config.yaml
n_layer: 11
d_model: 256
n_experts: 12
experts_per_token: 2
d_expert: 320
d_shared_expert: 0
activation: "swiglu"
moe_layers: [1, 3, 5, 7, 9]
router_score: "softmax"
normalize_top_k: true
routed_scale: 1.41
balance_loss: 0.00598
balance_bias: false
init_std_router: 0.0218
lr_router: 0.000714
vocab_size: 29924
norm: "rmsnorm"
norm_eps: 1e-06
tie_embeddings: "early"
optimizer: "adam_hyperball"
lr: 0.00494
beta1: 0.9
grad_clip: 0.5
batch_tokens: [32768, 65536]
seq_len: 768
train_tokens: 400000000
steps: 8247
dataset: "wikipedia_en"
Below are experts of layer 3 (counted from 0) of a mixture-of-experts language model. Rows are named router (the router's row for the expert), gate (a neuron's input weights, with its number), up (a neuron's input weights, with its number) and show model dimensions 0-255. Each number is 128 + 24 x the weight over its row's rms, rounded and kept within 0 to 255.
Before each expert's rows: "mostly gets" lists some tokens that are sent to it at least half of the time; "comes after" lists some tokens at least twice as common just before its tokens as in all text. This comes from a sample of Wikipedia text that the model never trained on. Tokens count by the router's weight.

# expert 0
mostly gets: " the", " a", " his", " The", " an", " \""
comes after: " of", " the", " in", " and", " to", " for"
router [136 141 145  90 141 119 139 134 100 123 158 144 123  99 119 143 111 124  92 116 126  89  66 136 131 171  60 117 148 165  99 139  90 116 149 139 110 110 144 168 167 141 100 150 141  97 150 157 163 126 155 139 116 128 161 129 105 153 123 120 108 131 103 141 137  83  65 116 130 137 136 108 184 131 139 103 106 156  99 143 129 129  87 136 163 149 175 131 118 117 154 123 121 152 156 141 127 128 153 135 153 131 148 130 121 108 151 157 127  89 130 155 131 124 100 110 124 103 162 133 158 125 139 117 118 112  90 141 105 165 134 128 152 125 107  99 162 153 130 114 155  93 126 144 136 185  89 148 146 166 109 151 163 128 126  99 131 145 149 143 112 102 115  92 105 140 168 101 133 167 122 123 136 150 139 127 102 135  81 118  95 118 121 164 146 126 116 169 104 142 127  94 150 109 107 134 177 125 104 163 127 106 133 140 117 112  93 111 105 151 132 147 140 158  95 120 150 117  91 162 105 105 147 112  91 134 135 159 166 126 199 179 139 117 100  82  95 139 109 103 110 145 108 118  98 164 126 145 111 136 127  97 128 158 159 130]
gate5 [119  99 122 140 102 158 158 104 111 134 123 133 121 114 155 132 107 122 144 126 119 134 100 128 169 138 117 159 133 138 150 152 119  65 131 117  88 124 105 166 128 159 151 183 143 120 135 118 160 185 131 122 144 113 133 146 140 110 142  80 168 132 132 152 140 142  86 175 107 106 138 112 113 130  92 128 109 153 129 122 137 106  85 107 140  83 100 104 100 131 132 107 115 128 133 124  85 158 118 153 118 118 119 164 152 146 131 162 132 144 146  95 104 142 137 117 134 153 166 109 140 140 110 141 153 161 156 104  96 148  99  79 153 122 117 149 149  91 150 137 128 164 135  89 164 137  79 109 126 144 168 128 116 162 117 149 108 145 132 127 128 120 136 140  93 154 168 129 157 156 186  98 100 132 158 135 126 120 122 117 129 129  89 163 130  98 122  98  74 112  76 123 133 160 132 113 168 138 133 134 106  69 121 142  69 122 106 124 138  96  75 145 148 158 103 149  80 105 117 145 106 123 128 122 153 102 115 112 143 165 141 177  82 142 125 112 123 149 127 146 163 111 145 130 142 154 154 122 111 173 165 124 112 145 132 149]
up5 [167 108 125 107 184 145 152 140 118 112 145 112 168  84 119 137 113 101 106 136 101 117 153 131 154 114 130 114 158 140 125 141 116 135 154 109 120 111 100 122 115 106 138 109 128 136 170 109  81 153 136 163 109 149 134 117 157  92 111 159 153 111 135 123 117 110 150 128 158 146  78 158 150 118  90 131 100 124 140 102 167 154 125  95 140 126 167 136  82 108 145 157 144 138 137 142 166 130 117  96 143 135 161  98 106 136 102 142 152 136 148 144 153 130 132 131 100 140 171 103 139 112 121 120 144 156  97 104  85  79 153 143  96 106  82 110 139 175 122 170 103 113  90 118 101 119 134 127 117  85 120  91 123 104 122 122 165  93 130 158 155  92 136 141 108 117 144 175 131 112 119 110 140 119 121 119 126 132  92 154 138 146 132  96 102 165 116 135 166  89  71 125  96 118 127 193 157 112 121 147 119 163 125 122 168 117 172 113 173 123 150 122 129 171 137 104 130 142 123 100 114 109 105 118 125 152 111 161 157 134 118 152 138  75  81 134 117 125  85  95 167 163 158  98 147 132 125 117 142 121 154 146 115 179 138 110]
gate6 [123 144 126  86 146 124 109 117 134 160  95 125 109 134  94 121 126 137 176 126 133 106 143 130  90 140 161 104 177 109 138  75 109 126 144 159 151  89 109  85  98 134 125  99 118  84 118 163 123 156 103 136 141 116 124  98 107  89 173 140 133 127 136 125 150 100 100 111 175 112 121 100 147  66  99 140 151 159 146 150 118 114 120 149 115 104 115 119  74 138 147 120 121 135 146 137 116 151 193 138 128  96 119 166 130 114 154 127 138 106 127 135 124  99 142 131 111  99 116 114 131 114 161 104 103 107 151 133 131  85 139 107  93 110 154 147 160 132 103 103  97 138 114 148 136 130 140 126 125  94  82 134 101 133  83 147  84 150 127 107 132 125 138 175 120 158 159 126 161 113 148 167 131  89 117  93 154 116 135  86 103 147 134 132 152 148 126 126 107  99 102 177 111 138 142 149 170 121 155 163 133 153 127  98 136 117 137 150 172 156 141 141 164 163 144  97 121 116  85 124 148  96 115 179 147 113 130 145 178 137 170 108 128 111 104 107 109 162 173 117  93  83 127 154 135 142 130 139 140 132 108 146 107  88 111 142]
up6 [128 114 135 122  92 145 122 112 123 136  71 146 166 141 178 115 102 146 136  98 146 180 172 112 145  86 207 138 113 158 159 117 107 108 102  94 101 134 116 111 135 122 147 163 154 152 127 110  92 147 115 174 112 131 102 104  94 105 104  76 178 105 119 160 150 109 131 135 114 113 101 151  93 117 137 155  63 130 117 141 104 129 149 103 135 110  92 125 179 155 129 135 150 144 127 156 128 148 138 112 133 111 137 112 122 140 132 119  90  89 106 147 123 163 178 108 165 124 101 110 111 141 136 160 101 164 127 162 117 107 116  90 139 116 152 106 102 157 132 110 147 149 147  97  99 138 160 149 124 100 161 141 122 141 150 149 151 108 117 125 117 130 114  99 151 115 132 149 135 126 141  95 119 132 131 114 120 121 160  92  78 111 166 156 113 103  95 113 126 141 122 156 136 121 142 148 144 110  93 158 131 176 106 132 125 155 154  79 128 127 134 115 130 124 164 150 155 117  80 108 164 104 156 139 157 121 111 100 115 103 104 156 102 101 119  99 139 101 150 131 125 155 161 129 118 167  85 109 143 115 102 159 123  99 116 116]
gate7 [141 157 111 136 147 151 145 114 134 108 150  98 155 162 154 147 122 119  82 130  86 143 139 161 140 148 138 145 108 142 123 147 133 171 156 131 130 187 137 127 145 127 115 164 139 132 155 116 124 148 150 109 142 117  84 109 150 100 141  99 152 148 108 174 141 125 112 143 115 136  96 109 135 171 121 125 150 139 107 124 131 113  85 132 116 110 128  76 117  95  75  96 134 135 145 126 111 138 166 165 132 112 146  70  96 112  96 139 166 125 119 124 172 140 134 144 163 161 129 112 142 126 156  93 145 193 154 105 136 161 112 124 131 108 116 110 122 127 117 117 120 108  92 183 148 144 100 123 144 140 114 102 171 127  99 128 162 101 126 106 142 131 158 150 135 126 105 124 168  90 159 141 153 125 144 141 100 159 145 159 122 157 171 178 136 141 145 135  86 129 171 136 132 108 100 127 125 139 123 141 138 109 137 149 141 115 157 125 158  92  98  97 167 152 130 107 145 101 161 128 147 149 109 133 164 161 153  90 117 102 194 131 155 135  86 179 142 143 104 111 122 103 147  85 103 145 101 155 141  88 107 145 156 106 117 147]
up7 [ 97 116 116 112 126 138 113 158 109 108 117 147 116 150  83 137  97 101 103 115 166 105 120 127 128 127 105  98 104 103 141 119 154 155  72 149  98  84 134 149 121 134 141  73 122 118 146 114 158 129 121 124 131  96 149 117 152 163 136 103 162 135 166 141 135 161 139  98 123 147 144  94  86 107 125 137 114  97 113 104  99 127 136 125 149 106 107 170 154 112 164 150  65  89 139  94 142 108  89 132 123 184 121 176 125 146 159 115 113 124 172 124  99 130 127 124 156 115 137 172 113 110 127 162 134  96 142 138 121  90 164 141  82 130 125 136  90 104 140  95 142  73 113 136 159 115 162  91  98 121 143 140  91 179 130  95 117 108 164 126 130 143 109  95 144 138 132 142 119 134 120 112 111 161 130 124 143 135  95 136 178 185  98 107 133  98 140 104 172 149  88 117 115 150 145 133 154 183 145 159 129  86 135 137 104 130 133 151 111 113 151 121 107 144 149 173 110 104 117 132 110 164 135 111 115 154 145 155 131 124 101 126 141  95 138 111 112 147 136 129 155 126 198 113 155 118 122 121 135 156 149 134 135 168 141 109]
gate8 [145 110  98 156 126 133  83 114 128 140 111 127 124 104 130 116 147 148 123 129  97 140 122 155 142 140  91 127 136 134 140 139 119 124 190 100 129 142 146 126 110 124 178  98 152 154 132  97 103  97 142 130 142 134 107 144 138 124 143 160 115 154 121 143 100 124  90 111  91 145 120  79 141 105 144 136  95 121 133 152  96 125 125 126 128 122  98  95  67 150 151 122 112 130 135 140 137 143 151  94 138 126 105 151 119 139 146  90 138 164 141 137 126 126 122 125  84 121 107 133 145 177 122 161 150 137 186  91 134 105 130 121  92 136  91 117 162 157 105 141 130 195 122 145 120 110  96 144 106 101 113  97  92 110 174 149  93 108 137 152 123 136 168 138 114 122 113 137  99 165 125 139 133  99 127 144  92 100 132 131 139 123  88 135 156 133 122  99 105 134 118 173  65 158 115 116 110 152 132 173  89 134 118 160 153 150 168 103 128 117 144 104 111 131 143 102 178 150 156 122 134 113 131 118  99 182  89 150  88 148 152 144 129 169 128 105 105 176 176 115 112 184 104 114 147 132 151  99 166 121 176 156 106 109  98 131]
up8 [109 115  93 142 144 155 165 144 107  92 132 102 126 119 127 161 147 132 128 148  87 133 150 145  86 117  77 140 129 160 136 106 129 146 129 132  82 121 158 132 109 142 191 151 153  88  64 149 108 103 140 117 104 126  92  91 148 118 130 167 145  88 131 114 121 101 154 166 129 128 141 120 103 131 132 198 152  85 154 129 137 142 165 136 147 106 111 123 147 154 141  95 162 157 139 151 165 122 107 101 133 133 120 168  76 114 111 149 139 134  98 100 111 112 135  68 108 140 115 147 140 161 173 130  83 132 146 104  84 137 140 110  99 118 104 162 101 132 150 150 121 141 172 155 128 141 172  95 167 162 156 149 113 146 130 156 121 104 103  89  92 155 162 176 120  91 155  88 134 100 132 152 153 153 129 150 131 146 120 150 108 145 114 122 103 106  94 130 121 123 128 133 116 132 139 121 123 119 128 111 113 154 133 113 122  82 139 114 141 130 137 149 112 153 129 155 139 142 123 103 152 156 148 148 122 111 158 111 118 120 144 116 121 154 126 161 100 152 114  96  80 118  98 106  99 145 123 146 108 133 140  79 122 124 169 161]
gate9 [110  79  96  88 121  98 136  83 132 101 136 120 118 132 133  91 153 133 100 152 175  96 142  99 150 102  87 125 142  63 161 113 168 120 102 139 140 133 124 150 140 153 131 156  86 102 105  96 144 151 102 168 123 151 133 147 147 120 118 163 154 135 143 159 168 106 124  93 145 105 144 107 115  91 137 114 101 136  98 148 137 117  89 102 128 100 105 128  99  95 178 130 143 146  96 124 113 106 141 164 102 191 123  89 154 156 104 164 121 118 140 164 169 120 135 101 151 134 139 103 128 125 134 147 149 110 137  92 114 146 139 153 117 109 107 112 137  98  95 131 106 106 160 104 130 143 132 157 153 115  96 113 115 130 130 140 120 185  95 135 115 133 138 135 175 161 140 134 100  85 137 104 150 123 151 115 104 123 158 165 104 143 109 120 142 137 128 131 139 129 159 178 144 108  86  91 157 155 109 129  78 144 121 131 170 141 114 126 130 111  93 107  70  70 121 168 159 169 122 155 118 139 130 146 141  99 110 161  89 145 126 114  79 145 136 121 131 132 116 115 136  98 133 145 116 118 146 131 128 147 121 145 143 128 140 104]
up9 [105 140 121 107 150 132 125 145 123 161 132 138 163 131 156 122 112 135 169  96 120 139 156 162 155 144 152 142 117 179 111 192  86 110 139  87 162 165 108 147 130 119 117 129 192 184 102 128 117  81 148 124 160 130 142  94 153 136 145 110 137 137 138 107 102 126 135 151  95  86 146 101 120 147 120 143 143  98 139 183 137 159 151 129 138 106 172 147 182 177 134 135 144 124 163 110 128 137 109 154 117 135 115 129 142 154 149  95 137 118 151  97 139 107 134 168 124 135 100 148 125 137 108 114  89 136 147 147 120 130  94 127 121 136 173 149 119 130 171 112  93 122 125 148 110 114 135  82 130  99 114 165 112 133 142 127 151  90 164 187 126 147 103 138 123 119 112 156 166 105 122  93 143 147 160 120 141 147 129 118 158 107 152 145 133 105 138 127 102 125 121 124 132 117 166 113 135 124 141 115 117 134 104 155 150  95 128 133 141 146 122  99 215 123 122 115 143  99 172 104 165 105 169 116 121 152  99 135 117 168  91 138 159 142 124 117 132 118 129 122 148 135 109 149 168 167 114 170 176 162 121 140 180 147 130 122]
gate10 [104 113 108 151  50 145  88 111 139  77  98 119  84 148 115 108 118 171 115 132  70 140 103 120 120 107 114 146 162 139 137  96 154 139 102 125 157  92  96 148 113 150 116 136 149 144 155 159 137 179 127 148  98 124  92 146 122 129 121 151 120 104 121 159 122  94  89 150 143 160  88 108 156 139 103 107 130 163 161 145  99  91 145  88 125 159 124 131 112  99 160 136 128 162 122 122 163 131 105 146 131 152 147 131 120 142 137 123  77 136  78 143 144 163 159 159  97 143 128 119 104  98 118 138 134  85 131  81 165  80 104 117 131 112 163 130 106 133 149  94 155 148 130 111 130 166 138 159 155 129 101 122 146 117 133 133 165 143 132 121 155 160 129 119 125 131 127 120 151 123 177 128 129 128  67 107 153 149 123 115  85 147 126 100 138 129 125 146 129  91 152 147 125 121 166 126 156 121 124  87 139 142 107 108 160 100  93 128 121  99 105 109  81 125 162 104 106 142 129 138 128 145 122 106 175 123 162 105 166 143 145  93 153 128 127 139 140 128 170  92 139 112 147 126 112 120 107 105 113  99 139 108 159 101 170  89]
up10 [129 149 152 153 147 152 111 139 124 132 159  82 141 131 135 140 123 134 142 111 116 145 170 121 151  99 158 154 143  99 108 102 147 102 137 101 122 147 147 138 149 111 115 121 135 102  74 132 142 111 122 140 161  99 134 133 133  97 143 161 156 132 108 148 130 126 114 115  61 109 177 128 108 104 145 120 157 106 116  77 172 110 134 192 144  85 187 111 166 142  97 135 127 125  89 143 134 102 103 143 169 141 132 119 147 151  81 173 153 142 103 128 144 127 187 104 118 132 160 135 127 134 147 140 113 148 113 118 124 165 102 149 137 164 116 169 127 169 113 139 140 142 150 131 108 140  80 143 144 120 127 138 143 110 153 144 113 125  91 146 133 108 150  88 103 132 127 116 160 149  95 124 110 123 152 144 143 127 119 125 140 101 169 139  92  90 102 148  94 155 145 178 107 116 146  90 116 116 155 178 107 141 100 122 113 109 112 126 131 108 141  96 123  96  81 179 124  84 120 127  97 125 178 143 130 146 131 128 118 153 144 154 147  97 124 112 102 166 129 142 130 125 114 115 108 173 146 111  93 159 103 149 103 152 114 186]
gate11 [127 146 124 114 109 125 102 154 131 121 110 154 153 114 126 142 120 160 133 127 139 113  97 149 177 132 140 144 169  83 107 130  87  83 100 143 145  87 114 158 172 175 125 144 152 143 145 144 110 131 142 176 106 108 113 145 158 168 120 128 145 168  95 125 157 114 108 111 156 168 125 146 151 125 135 137 133 147 151 161 162 163 149  97 163 101  88  73  73 151 131 128 131 156 148 174 163 179 164 141 125 160  96  94 150 146 126 116 106  76  91 125 168 189 136 110 166 124 159 131 118 128 107 138 139 126  93 124 109 114 123  92 172 101  87 147 133 140 132 153 150 131 151 130 156 175 100 134 105 142 131 112 122 129 135 132 140 112 118 130 125 137 144  93 124  94 112 115 127 127 174  94 127 134 125 139  95 140 135 110 127 172 117 115 145 137 110 165 122  67 105 107 176 130 133 111 102 110 151 129 157 114 123 133 168  97 109 102 104  99 107 116 113 129 130  96 140  84 118 110  92 126  86 135 136 152 114 172 125 153 150 162 118  96 125 106 125 130 132 125 107 145 132 154 121 103 133 117 142 125 151 133 118 170 119 159]
up11 [ 80 146 142 157 132 167 158 134 114  88 161  75 153 124 131 125 167 115 127 128 114 108 141 108 124 134 104 120 148 157 115 116 161 159 129 105  96 143 104 138  75 108 129 102 100 151 131 132 129 135  97  84 131 151 123 146 106  91 121 120 135 144 154 137  96 146 121  91 103 109 111 113 149 109 115 106 114  80 156 121 105  83 139 134  89 175 107 124 144 124 114 146 172 121  93  72  75  79 154 178 119 148 147 135 103  84 111 122  97 134 154 137 167  77 103 104  84 131 115 121 123 101 139 157 131 146 145  78 140 113 115  95 141 149 117 139 132 107 129 174 117  97  95  90 138 122 142 117 131 121 120 151 174 104 103 119 145  68  87 128 126 147 167 111 161 132 114 164 127 118 135 125 103 107 121 122 152  99 128 119 111 122 113 110 146 109 129 102 137 138 113 126 111 166 130 131 123 127 132  76 132 113 108 128 103 134 123 142 143 139 160 141 152 120 142 141 132  95 157 151 150  92 143 152 119 149  99 127 131 157 107  75  83 141 139 145 124 129 145 150 160 132 120  98 109 164 130 160 154 149  70 136 164 125 110  91]
gate12 [118 159 116 117 114 143 134 119 136 118 126 139  79 132 102 128  96 104 137  96 115 108  88 162 135 151 115 109 173 100 131  99 132 138  75 139 130 117 137  87 120 163 158  95 104  98  93 112  52 115 147 155 152 107 140 127 126 158 111 143 144 116 129 152 147 115 144 117 128 122 122 179 145 126 138 149 163  89 133 145 136  81 140 103 114 110  99 154 143  81 110 161 138 119 117 166 182 119  91 129 134 130 116 156 137 158 150 134  97 166  91 142 161 145  98 135 157 120 162 137 167 129 115  99 128 159 127 159 105 132 189  93 141 142 119 108 140 123 100 116  86 151 164 106 110 118 132 139 133 122 121 143 132 164 129 101 127  98 100 154  83  94 201 142 139 102 123  98  95 138 123 169 119 142 162 149 139 102 133 132 114 145 122 119 108 127  93 112 108 138 146 103 157 154 114 134 158  87 107  81 152 126 140 151 152  99  84 140 117 131 120 103 124 109 100 133  84 160 116 143 119 165 108 110 186 157 124 127  95 148 141 140 136 118 132 158  96 147 102 154 132 145  81 135 119 111 122 147 110 128 101  88 125 127 123 132]
up12 [129 174 136 178 159 107 151 146 153 120 137 136 139 138 118 129 148 142 113  99 127 151 157 103 150 130 128 133 104 133 141 107 137 142 107 156 125 141 109 165 167 151 141 115 186 152 152 159 155  89  81 140 117 166 110 123 151 141 141 120 144 144  82 102 149 179 112 138 181  97 136 145 117 107 155 109 147 149 117 116  82 143 124 123 110 128 129 141 120 170 133 143 104 161 154 113 146  98 114 141 171 106 163 109 140 114 111 108 102 144 127  97 140 102 129 131 138 149 108 116 131  99 175 138 153  79 119 122 149 127 131  98 128 162 116 176 142 104 181 163 137 121 144 125 151 129 160  94  94 110 160 142  92 100 137 103 106 149 169 142 103 147 112 141 164 137 130 125 170 154 143 109 177 129 127 104  93 146 118 124 152  97 164 119 106  95 163 119 164 114 126 132 163 132 161 141  83 161 147 125 152 134 101 155 141 119 145 117 121 130 147 107 168 134 125 119  87 115 164 142 137 144 149 154 102 167 116 129 177 106 102  88 115 126 117 100 117 156 146 161 121  67 158 155 126 124 115 106 117 114 121 159 180  95 117 108]
gate13 [117 108  99 116 140 115 129 156  87 111 152 160  94 128 111 106 122 140 129  55 151 114  95 100 135 109 122 127 104 145 112 110 124 163 107 146 125 146 109  85 173 122 102 167 116 162 129 119 134 112 159 130 107 104 122 151 169 110 174 148 135 123  96 120 113 117 108 116 113 151 157  76 167 153 103 113 129 172 158 140 135 162  98 115 121  67 102 144 118 129 127  61 166 137 115 131 123 150 137 109 128 111 162 128 139 155 140 134 128 125 120 133  87 140 114 126 145 135 105 139 118 111 135 123 143 124 105 140 139  98 109  98 133 108 161 105 112 105 135 113 158  97 104 116 146 139 118 130 127  98 176 143 152  96 141 145  96 159 131 112 132 155  92 107 110 151 102 117 136 144 118 129 137  85 144  86 113 131 163  79 128 107 126 130 159 121 104 106 101 149 110 122  96 130 169 146 103 120 127 140 131  82 153 155 146 123 124  99 106 145  99 128 148 134 112 118  82  98  77 107 156  95 128 115 124 145 159 117 155 200 147 183 134 173 129 126 105 166 164  77 135  93 117 156 143 115 110 117 176 116 114  88 134 136 139 128]
up13 [124 188 135 157  91 111 157 116 140 139 132 143 114 122 136 153 155 109 133 112  71  69 102 139 118 139 108 138 188 156 127 134 120 167 156 151 187  94 132 133  76 102 106 133 124 116 160 139  89 137 167 145 154 189 143  93  85 132 111 123 122 124 153 158 146 123 104 125 123  87 104 149 150 111  98 144 102 129 115 137 133 185 150  95 122 153 155 153  80 146 114 177 122 142 117 125  97 127 134 120 117 165 132 152  99 125 149 155 149 114 139 153 144 158 104 148  80 154 122 113 116  73 158 139 107 119 142 143 102 124 174 139 122 123 100  95 152 140  77 140 134 163 119 129 102 138  98 122 104 138 127 117 101 115 171  99 172 123 157 160 124 127 129 149 113 106 122 133 110 153 121 139  88 114 116 113 157 117 106 162 133 148 166 112  95 164 159 146 144 115 144 108  99 128 146 146 151 115 116 114 125 127 110 133 144  95 172 154 110 107 163 109 147 179 135 151 148 141 153 131 105 122 134 161 141 148 103 124  87  99 128 111 104 103 118 112 123 141 143 146 125 127 146 111 137 148 113 137 135 159 141 175 128 174 118 148]
gate14 [157 132 103 110 159 149 119 109  74 136 178 122 158 111 139 132 144 105 151 100 174 128 161 104 132 154 158 119 180 132 154 119 132 129 135 125 136 131 114 115 149 101 128 126 178 121 175  97 176 108 159  99  53 137 126  80 117 143 127 129 111 158 124 147 114 135 177 143 145 108 111 123 127 121 155 155  97 131 191 153 144 138 158 140 126 135 173 139 111 128 126 131 158 134 131 118 153 160 126 127 117 158 141 114 114 165 115 157 134  97 115 139 152 137 143 161 111 137 145 104 132 155 137 159 140 108 163 114 135 144 166 141 114 165 156 135 125  80  92 119 124 151 113 121 129 139 104 120  89 128 109 127 123 140 116 126 169 129 136 104  98 134 107 132 162 164  85 119 114 114 153 158  99 152 124 132 133 108 151 162 132 100 149 146 101 141 109  73 126 151 129 107 138 141 107 132 148 138 153  69 153 145 141 125 143 110 145  79 148 138 111 124  90 119 128 164 110 103  76 166 129 145 101 144  93 103 133 131 193  92  89 107 156 157 112 148 119  91 149 111 157  80 171 110 137 140 117 131 158 113 152 114 119  99 153 125]
up14 [143 136 108 130 114 100 110 112 149 118 148 115 151 130 145 142 141 152 160 115 140 163 107 124 100 139 126 136 103  88 153  97 122 147  93 153 154 120  91 146 125 134 130 175 126 165 116  93  90 127 113 129 122 138 147 141 134  81 170  89 189 124 176 124 143 109 120 155 143 108  96 168 117 142 116  90  85 128 143 175 114 103 120 122 154 137 137  93 157 117 161 112 120  96 122 117 154 139 104 159 147 104  98 125 160 132 128  91  88 129 154 166 136 140 160 121 138 131  99 134 147 111 106 119 159 144 116 136 151  90 132  92 110  96 132 127 133 109 189 110 168 134 140 161 137 133 123  96 120 167 157 118 122 166 116 151  96 128 100 151 132 179  86 117  90  82 127 113 122  86 121 118 145 170 168 125 124 155 141 119 149 184 165 164 118 104 133 100 132  95 128  92 123 142 110 135 115 144 127 104 103 127 116 157 101 118 157 109 122  75 163 137 122 124 112 129 145 121 110 123 137 151 173 149 120 155 133 139 109 112  76 143 122  87 134 168 154  97 101 131 105 104  97 141 102 108 140 122 140 150 142 123 119 192 116 101]
gate15 [124 141 135 144 120 105 115 160 143 138 120 114 140 110 172 140 146 124 111 112 138 163 160 148  97 105 118 151 130  70 128 115 130 123 104 115 136  94 102 137  94 150 141  73 118 140 127 140 108 152 105 155  89 143 120 158 183 133 162 119 123  93 114 154  79  98 132 122  83 116 106 134 130 155  99  96 153 145 154 123 121 100 139 111 108  91 109 142 200 143 115 117 152  89 146 164 108 144  85 154 150 106 104 149 130 143 148 137 152 171 155  93 148 154 138  99 146 148 100 145 102 166 151  76 150 116 129 119 136 146 122 156 109 131 115 125 110 111 141 148 108 103 156 149 136 118 143 129 160 121 157 122 132 155 109 148 109 116 109 155 131 160 156 126 163 130  96 139 133 129  91 111 155 110 173 121 120 103 165 142 156 135 147 174 118  94 123  70 161 122 154 154 131 136 102 136  94 142 134 158  92 150 128 149 152 126 179 151 152 106 180 127 137  67 134  70 143 162 124 113 142  98 141 162 157 130 112 129  99  83 140 140 122 118 136 119 148 152 122 111 136  94 129 144 132 113 141 139 114  90 104 144 145 156  82 147]
up15 [154 147 129 119 150 122 130 107  83 103 172 124 137 134 142 128 127 140 106 135 147 114 163 114 120 145 105 120 176 149 128 148 142 138 169  82 163 143 147 133  84  97  88 170 123 131 103 150 169 172 146 134 150 112 141 126 133 153 105 167 120 156 125  85 147 140 131 133  71 129 158 139 100 124 134 161 116 127 150 164 151  93  75 128 121 146 112  92  84 101 162 121 163 183 113 106 142 144 128 142  90 122 156 113 146 110 101 135  97 135 134 136 170 110 130 149  94  88 177 142 164  93 122  93 121 110 106 104 129 158  94 160 153 122 169 120 143 114  99 120 160 149 133 133  94 126 134  84 124 124 100 143 139 131  82 135 124 161 136 133 139 135 147 141 102  94 127 151 137 147 161 143 130 159 144 122 131 122 116 155 118 137 110 105 146 101 170 105 141 158 141 143  97 131 114 140 113 152 117 113 156 158 110  62 152 169 135 136 123  98 121 112 115 117  84 138 108 125 104 101 124 120 167 145 128 112 133 177 102 113 112 128 105 104 142 103 132 115 119  89 112  98 188 125  82 108 146  82  91 117 157 120 148 113 119 133]
gate16 [134  90  94  91 104 126 127 149 117 128 115 146 164 123 123 158 147 114 115  94 134 127 160 131 169 107 147 120 150 160 131  95 104 141 122 146 107  98 113 113 114  95 105 154 116 148 165 104 119 121 143 129 100 158 121 178 154 129 120 125  94 111 113 129 103 103 137 140 125 116  85  92 118 167 164 131 149 149 108 143 135 121 143 142 107 119  91 158 134 151 112 154  76 101 153 113 107 101 111 148 150 162 143 129 151 174 109  98 159 124  76 151 109 101 156 124 130 125  90 157 117 125  92 120 110 123 141  80 110 180 141 141 126 159 138 125 111 103 137  79  99 161 168 109 104 139 113 143 125 100 180 100 121 165 188 176 110 153 108 124 132 145 118 129 123 150 134 140 135 170 142 111  89 133 135 178  93 166 160 102 136 107 137  94 170  99 139 143  69 130  93  96 117 122 145 127 125 157 124 114 147  77 138 107 132 141 120 105 133 139 121 173 134 128 148 158  88 105 109 115 124  75 123 110 134  75 128 135 140 130 118 119 137  94 133 110 119 116 121 165 136 133 124 101 131 136 112  85 125 160  87 141 170 114 145 120]
up16 [144 123 131  73 120 132 103 141 164 126 116  94 108 124 138 195  81 127 113 139 136 165 123 126 135 128 120 132  80 131 102 137  78 162 157 148 129 183 117 126 168 108 111 112 118 153 110 157 152 144 143 149  93 116  94 137 115 112  74  95 129 168 152 147 114 154 119  95 142 154 116  95 115 145 147 141 119 153 122 124 101 160  91  98 105 121 126  94 116 131 134 123 138 166 125 101 149 116 144 119 141 158 151 122 117  97 117 178  76  82 136 158 147 105 120 136 127  93 111 133 104 140 138  57 145 153  74 156 126 141 125 144  98 123 112 102 135 116 138 108  99 170 172 162 127 158 169 144  78 143 172 159 117 169 154 114 129 151 124  95 114 127 153 101 119 133 147 102 153 143 107 139 135 123 108 118 139 146 117  96 106 167 143 108 191 122 103 157 114 119 166 129 116 118 142 158  87 126 135 163 157 147 125 153 158 163 135 124 124  86 105  94 143 121 111 113 113 164 131 126 126 120 151 101 152 136 159 119 125 131 127 133 105 127 121 116 115 104 110  96 167  99 122 123 165 120 138 121 131  92 108  99 149 154 156 126]
gate17 [136 122 127  87 140 112 160 118 142 158 156 123 102 114 137 133 122  90 113  90 115 101 178  97 155 162 160  99 131 104 176 146 132 104 134 183 111 121 133  74 104 160 131 132 163  80 110  96 119 132  87 146 113 139 107  95 139 138 123  99 141 130 119 179 186 125 130 121 153 157 175 170 148 153 100 144 124 104 120 154 153 139 168 134 124 132  98  85 120 145 110 157 143 142 173  90  91 109 108 159 121 126 105 101 114 153 125 149 100 121 138 150 144  91 130 116 108 134  90 107 138 129 108 154 145 142  98 117 140 143 131 150 151 128 127 146 117 142  98 148 113 110  82 144 126 136 134 167 126 140 123 122 172 130 162 165 120  89 136 163 130 113 153 128 181 127 123 129 173 142 144 165 138 150 124 128 118 143 117 160 139 127 105 136  98 167 109 151 105  97  81 137 152 113 150 136 149 127 137 101 116 108 144 139 138 162 110 161 123 105 122 142 130 137  98 125  91 119 152 120  76 111 115 136 162 119 145 137 150 167 157 103 116 133 145 121 149 111 115  82 170 171  94 124 164 108 155 171 116 155 140 111 118  85 120 167]
up17 [138 125 112 100 110  99 119 155 125 116 123 107 177 154 141 159 132 139 168 108 131 137 150 143 117 136 138 122 135 147 134 111 151 152 139 149 136 152 132 145 133  99 156 170 161 133 195 135 132 149 126 143 142 121 105 131  89 137 126 123 121 171 106 147 108 136 152 114 157 138  83  93  99 105 123 155 138 146 101 106 129 125 100 120 138 120 178 146 134 127 127 146 103 156 131 121 168 121 109 113  99 128 120 105 138 115 105 109 131  89 165 143 115 177 108 146 154 111 128 120 115  79 147 121 104 119 104 134 137  99 163 170  90 152 114 142 128 128 150 102 195 121 181 136 179 152 154 137  92  98 105 136 179 123 159 145 159 101  95 134 109 128 129  96 104 101 172 167 117 125 123 149 109  84 155 140  67 145 123 123 129 107 149 175 148 128 138 140 175 147 116 130  95 161 151 101 150 126 130 115 132 122 153 144  96  98 139  67 112 105 136 143 100  94 114 170  75  90 108  80 157 160 115  93 137 118 117 109 134 124  99 136 116 138 148 144 127 143 135  98 132 117 101 129 103 119 104 158 102 109 110 153  85 137 159 121]